config.yaml
norm_place: "pre"
init_std_qkv: 0.0312
max_steps: 7805
Below are experts of layer 10 (counted from 0) of a mixture-of-experts language model. Rows are named router (the router's row for the expert), gate (a neuron's input weights, with its number), up (a neuron's input weights, with its number) and show model dimensions 0-63. Each number is 500 + 25 x the weight over its row's rms, rounded and kept within 0 to 999. Numbers have three digits each.
After each expert's rows: "comes after" lists some tokens at least twice as common just before its tokens as in all text; "mostly gets" lists some tokens that are sent to it at least half of the time. This comes from a sample of Wikipedia text that the model never trained on. Tokens count by the router's weight.

# expert 32
router:517499466558480502508467480473475496480457468531480509473489506479480529510492515480497488469505551511515493497494479489486523512497490501487527457481509481511467491486490474477491484515488536
gate0:485471482495531468548590510551525480526495517492468489516492503516533480530477486553455495516526498511486522509471497489456512498458515528538505517517523454486503489514503478497494538544497510
up0:498517479520473487473438491466499531490511469524511523501524482465477551507486447472470463513469494509526511504509486493516521490505495543490487509518475486539490504547481493544539505485509483
gate1:532517511507514458512500509495526494524518493475497493491532502515505493448493471501502528538466553532533468522517537494483494503520501502473504511532518456513513485488538492505465513511473506
up1:492462533483520503518503491482514482477475508514501511504434518474450444479483519497459542475482472491497475500526472503502484496487502501426489509506494526480522505517461527480480483513515500
gate2:472483491451513495533514511488551498558541498518476475496555515507478487471491477496472430511544510509483489493490473492527536467480484465487510505531514500492508482490534470523506542532530509
up2:489510479537534463518490502474465461479510486504508523529501502532512515530464491457524539494446468532502495541461497518444464485542496543478499502491504513499459503539476507523478488494510522
gate3:440482509498503516515525518502518518502510478551532507483473473502480508509499510466491490534451520478528532534517532507545469510468485521460534506532508517518520505567535515511487467518475490
up3:488466514482500557521535512460469526496499496500492480499459477494496513517466481481507509506485493491466503502502481507516411484470497527483520519499492504469523452490542466502457464516503542
gate4:529520484473499482506497469495500463506498510528472494486503544460507501530483461437537481484512477501553488481497542490567525495512521513513470487464459504500451522494511515507476498491506520
up4:512508537508499499517469486492489537528465483487469519469512500469509480488524505496492476474506541485521467515528531534497485501507514511522465468525528505464482519501492476471499471505501549
comes after: "'", " of", " is", " as", " in", ","
mostly gets: " a", " his", " her", " its", " their", " A"

# expert 45
router:489488469482452487502542541481479491486524517512505555517483510477511501515496467506495478452528512497551501490553533504515500487482527499475498479529530542500532531515517533490509549495490515
gate0:487482508512500489510477511523528521502505510486497473479498511475556471513452494495514516509468455492541506534522519542536487500526486515509461510445464502490486527494500500513499525502489471
up0:449445480481521473515505464541532503507515493468525493550505479533506511533490497509456501510492566525500454503502516501483472470447531524503535527512480493499527528499457482510529499507555551
gate1:488488526507538490528489512518512470516489525530469478548531482518539512524462512485504520492437522504533481496449482461465516524524523442488485498480471487502524490432503536533532520496495464
up1:476508513518493506528487470497500514528458501514455451518506507464500515472507492495460517478482508459531476493511492517515486514535470521475508525495531505508518517476510571515442520507467467
gate2:503534516498482502481492471506459536497499514515463498488496489530463525509509499508519509529541517474493529498500475530468524504498508504462536497513506490548449537536555507494490482505545465
up2:514476471499485471510439528479492515497506509540470479487539468501487479521508504473501523492490420523517509515507492533517520440488484502478472472529489520511506494502551524471533512494464493
gate3:480513489458490490487502476467503524544526466479474465510504517525523542488480573524491480515521489511498520479505494501465511522492513517503432477492528514533478438531543479480496519505484491
up3:456535477498499483484500507492487525490503510485487483479516498540492471512559512489482479500528515521516512496492503500492522475504483499502494491507514529505481474510479469489483469477466537
gate4:509501515468463493482465497497504492497517507478505541504507538511496479496460496504470490506498476470472499471472463521516474526463418491474469484499485514504498444475520463488554525491525462
up4:538548509505529545515525521495501447529508478493476448494514523517503498479449508573477482519472527495522526503568491511549494502514536491502467530541517485498486534488500526524518505544462498
comes after: " B", " D", " C", " K", " H", " G"
mostly gets: "asketball", " Go", "ronze", "areer", "asket", " Angel"

# expert 6
router:469477485526481540481507508506551481566509508498491482513463523499491489473519512483531485507491454499488520545491501521504511479477511494455513494530498515503537480502456480492524499460545499
gate0:489518506484468489479477502488512499435513496486514505467498536500479481434526495441456503531529481499491507479483498514505524511507501513505495469488496540468490526463478488510488464460472494
up0:490512531487502484540546515493502520577495520492489508492515482513494514537478513536484483507482474513477522495514506499543490475473510492496473523502483465518523504506511517491489550520546491
gate1:522473488531514500520519462521476485521489488473471494516473505490487514536505517521512494487479496534576477488551539482531484520544508492501529522478502498489470466486506488520519505491495511
up1:488445503499495502485466512508511528484462488518527531493517513503537543486486504553524464475512524561528511455472508470449448467502496564499470497509491511518538520582506471481488513517502458
gate2:514523486521492501507465544510481481573516523499471493499472486465492515530453505482495498493516521462470465441515548490475492498466511495501492524528511491534491492564511507514525488464483469
up2:477512466531496525494447519480485476561504517461473468464487471500498505522457522458502470473526519484508464432512527484478490510473518485471483533517487496515484507511518504500517483517480471
gate3:502494533486486481519502499490453505528458530519479526525477512478453491533504503455490492495479535518512434451497467512478493452511509514480507513484462505503524526463509474519528481492486468
up3:492514528465509496520475522515504519490557431457475541482542513496515473495505484464487547501484507517538526507487507505519508521469479527512534524533523516489521466521504499452507540555512526
gate4:504490474460501470510521488547520508521453478508517518482520501505483478447480529550496521496537503438511478520507538493471502519531548470490472501524512485516503501481486481507482534550550480
up4:498506522439522482516525492507517502516486530501509500493479478514463503483475514537488509515531476484472483537518504514474499499518529474487472488537498474496494553476488514482489558542573463
comes after: "\n", ")", "0", "3", "5", "4"
mostly gets: "|", " |", " —;", ";", ");"

# expert 23
router:462465509491479545565536490526472545488520454489512449529502479508474518479536483525521541500527450434488497489530479522457506518514488508479497476541503483524520503512476497543492479460481446
gate0:540523554507485494479478481484481505474472455481512516523478489462533494459462483533486505504482503505468507488508525472522496496495466470487516509471497539509504491528489492491502522461514528
up0:501478448534543526468487519511538508517499491499489539483548504450479495541488521468502470460537515508472553529533490488529472473481515468511496486520523486499466486517519507524513455481514487
gate1:506501461492511514506504516537468484490496495473501516513492503498465545540485513467537496477465501475507512505502524471504530508464469493483485530504500498513468497491475504526495489492519541
up1:552469496550479496442491437520534508502562499520493516512498488507519511524501529481481547486505491512515539566531476457459492463486514495507490499504522482491507506517466516470517507467495507
gate2:540517538482495477508496495514482503484452512519483474486490510451547503502481461455503489516485555439476507510513484527470539520534534482449561487513488506494531533495489496544518481465535508
up2:515543541483499476476481493529486491453494483480472505442509517495556494497492472505499508481466538513499496493493522483466533515464502483493466498466506522531478477504471502487490503490497489
gate3:488478482519511504461497518521506510549484495511470481510505532501508494518545513512470499486483461458506516491510543512469496459507540505483511538480508540542520539482480526497533474474482518
up3:477515519513520539523516502476471530468505487522496510503482523472537504519494483512514517458471504462504540495571505509489452490525493503500483494492480479491555489516477522520546489476523472
gate4:519502506492486484556499446499526506514530505497534482484499500504479504500525477536488535499519542500534485496541462521529496468492495516520481482476491501483520497484478504495466532526526509
up4:426485530497482498490496548508550480515478497533477494543498464503481507524474509453486472513470496491511502472487493526507510502511528547528513505528514505479436514515512515553517489478490485
comes after: " s", " m", " S", " M", " b", " l"
mostly gets: " stud", " min", " took", " pl", " histor", " sk"

# expert 25
router:490492492499496464542521517517484481500474517528500485485547520529518464501444474517537479531491461513524500502473521531529460500469488483506490468544493479494515479510473462564498469469550485
gate0:492522496491522513481496507463474507501488533488510504488482554509505517517483522515484530478471525484489467506477519493443526446502483536462467523498529506528496476501516488519509507487538484
up0:476529510532524470538513490469484511518516510481492513520498523520492476512493479494471496508507559502462487469478524509497528465495450498487498504489498474484514481478503545492488503513531478
gate1:493529544512486517507509480489462527482537455495493492452502496552485437496542473526510526496534505501493521492499534448484481534573497513537529484496529499548467484516481487533511505490510539
up1:515527521454489456470536492487455455453517534503469513493529534498520521512513501513498477514507458544508462499431501492505526478477475518514484499482506475480529481542458483508489510502539495
gate2:527472500507474495530468457526535496492488512512513488494507544490542473480490567493513454524519478477494506486459494462512504470502496467487540521473504546495491525483540542495485540506477497
up2:502468507476492503493539491515512543492487462510539493502488530511474520481503482504464507487500542502490493495531524530524514540508539448436459555491513486480468514519529472483513541514537547
gate3:464457485492512488455484539509529461481460504481485535478498521530510479478519524488450521479481496477461503502512479485496536511492493486524502545470536482496477510504524500465481490547546514
up3:537527524540515519509477474501525478516507435497514500488511464489498473516465469458546503523503509507440518486513527470482537468509499456484500514493515518459435500500521473472488506511497509
gate4:524509505530497508505512525464551502489502490469501500468478490531519539486486445495460499513453496487470492528462470559514505501465491548506522508511508487507477529513442510509506534514526492
up4:493458445452513507518501492514478487518530514486474537490469490522502508487515479509483489497506465495516513496507493502451548503525455536486504516528485491534478532560552513519492512520535525
comes after: "\n", ".", "==", " ==", "===", " ==="
mostly gets: "at", " Cat", "\".", " Mat", " mat", ".\""

# expert 38
router:532472500518489524508519539463450510488496467488516502501532456527495535465504493487534500502499534509505499489557459490540535480493513507470477456499505509480551462530481527527472497527464496
gate0:497479509486448517463531468486522531513472498491458519446485471500516500552508488482497517481510490508498513468519493505515521508488499508499531474506458495519463504463495510489525509507485476
up0:522499486466493503478528493495476482471503483515498480538507529536483512498510542546478533489529514510482466500523471506463485486494445497477495499480477559492529502512557517475524454477506511
gate1:489484449521513520460463531523502446478496474493515521487513477500540533446470472477480493524527506425488470509512509533515482466511480498525515504514515504487514492466501528518469503501517464
up1:479516483487542476471477514559468478475502545482464469464470467504523525520476469528538494535494512541505491473491514511497523474484496516446516463496530491566511481487476498500500531478493535
gate2:507499469512518447463492512528444511524498491508473510537478521495524515540521503502525495494520492525526546487501490512492508510500435523518523501516480460456548501480511516490523538501531536
up2:516527468491490513505514473496483487501538495496505493482499516523486524484494529477512526511517487522479523482468509511502473499492466485511487495544503521474531494506491434533492494518523500
gate3:527514481512453511493534472505521521490512514465567482515526483458499500555502489522470511472495517525490477530526515515494501492478503475464515505517496441518509530479506511479494493461519484
up3:460535488473541482496484529519519446512501487479480495463498513506465487512501505499514511478522520467518525505491580510475515500521441463510509487490532468536491479468476478527500480516500462
gate4:485495522531498548535498455499547539483511515500497487513495523563490521511477505504507499497514502492509486554473466501484505536486536532481520517478500463515516478499528501510509503527508443
up4:493509475522525483503474537504494576503495511503493463513495478546515507491530483493494514562527503512497540530452509482489523505502477490473516513481501541430537528477497569509547490493493514
comes after: " R", " B", " ", " r", " H", "R"
mostly gets: " Pol", " pol", " Hol", " Vol", " Bel", " Col"

# expert 8
router:477479491467487510489507521497499498508504511494486515519495498537539470507556526474494488528497530504502532527472458473462514508502483479522505521482486510481479551506541503488522502485499474
gate0:489525512505480489511511515504476519506507485485519521537487484546505535477509482534528483496510488495463537510479497503519550452512504500523479518472536509520494476466490447547577550522513495
up0:511453496465526500481514499478497493529482482525518449491496528462494478499464526466497468525486515502520464457549510469437464540501473488488538508526471510452512514497499511466416520479481511
gate1:454522494541540499509520520472485547491505511469495476458456515534527482484478502511506518500520484492480482480495481475528479526482487511529513516505427493519510468443478499503510493527524464
up1:509446506453484489553500493512548497489487520493489542504527489487506513506479460507488494518468519483509528522530531539474512500492522523472436463508574505469539579528502500509558486487473513
gate2:452513463525536481488519480488484550458476472462511526539514509477528506518499521465520517515493491537511477416471491491509493467495556519492506503439482478504450490476473495513507493527516494
up2:517531503475499487472562474522532522520497492549498510517511513552490466507431504469520480496498478487509458473520529498527525458495523485497474522489505480518492474464501501493479467514508510
gate3:493473507475485511514483525558490545504465542488510479541526490515478534496452535504505473517491511490510525496512536486535498544488522485523511547502477535514455545542530473493485482475531512
up3:467487502507489474513487475541520513503488517505507490515534508508503503477503544482504474489542500507533499527568516525538537511509531468480475550487531475492496526542521487505494510483482503
gate4:505488481518503457524537491521490476499526500532519468485534520513466517479538478513477486492495489500461491486526527528497457471530520553501511511497490478481492515512493480513516525552532471
up4:498508494501476461494541479498500497520537502540535474497486517486496494476528492487491497516494496503504513499517524502507465477501534522527487495485514500463460519523502522498532517563515489
comes after: ",", "s", "ed", "ing", "es", " well"
mostly gets: " and", " or", " but", " would", " &", " including"

# expert 33
router:484489475481490484514498469509517522508470535439515499524476446503515538507508475489491469478525459499491508516465488474493488488455480474488531483496501482541530515524464541514485470441494530
gate0:478490490512475507497514494465524487495458510501480494484503534474472483484479500511508494487545491483451472483490513526467475531440511475507505511446497460469499510491492474479504500481486481
up0:466497492483535513511497532496502491497488506508463468512519458499486474501522472528539465464456522545522498482506507495474509478520524466522505484501494509516475485533511527474518485488478497
gate1:470494529502494537515491498538511515520508476499477508490543510474514483509564520501426528452468500531526484489539523542498465527482439488544473496471462473530512503450502502495482498503474499
up1:489534528461488524552555541503520532503524469500493470502478476473459581484528530532497500490428511490529494523514541557466472522494512513486497499457504501538499463505509499482466495495516512
gate2:490494509502554520492497479493561524510520552534513536481532511487499500505492479519467479509521504507492520498508519497484473529511513473512481496488472480536503503515514481473459491517477490
up2:482463491509488516503494534513472483480497486469525507478495462523516483496478500473461539491511527511470493484521516493557506511508491485588543466486523457508481501456508520507503483519521476
gate3:505507487515490502521475467481496524455505532503501517534513515509458510489495538527467488505518504451502475517524539479523492467492499495479447512452457459504524489494518519526524491439517506
up3:512491480458535513543465498479483502476472505533484540523539506477514502503486539512490548457454504505487496490495466461469473477503506515496486487492475478479525506485462520480496492496517478
gate4:508493505509476483525468511524473493496497448464485507485503482535542516546469508493520470492518487480465507465500463436491508487537478495532482508504438487502463452513562502492569511516503472
up4:514527480499512505474517489530495501521517504556455494492467558516493471489492482494539514511476491506467517506512527498459512513509498522516469511478523518525421460500520473503488494476563535
comes after: " f", " c", " F", " w", " W", " t"
mostly gets: " class", " pass", " techn", " mod", " engine", " air"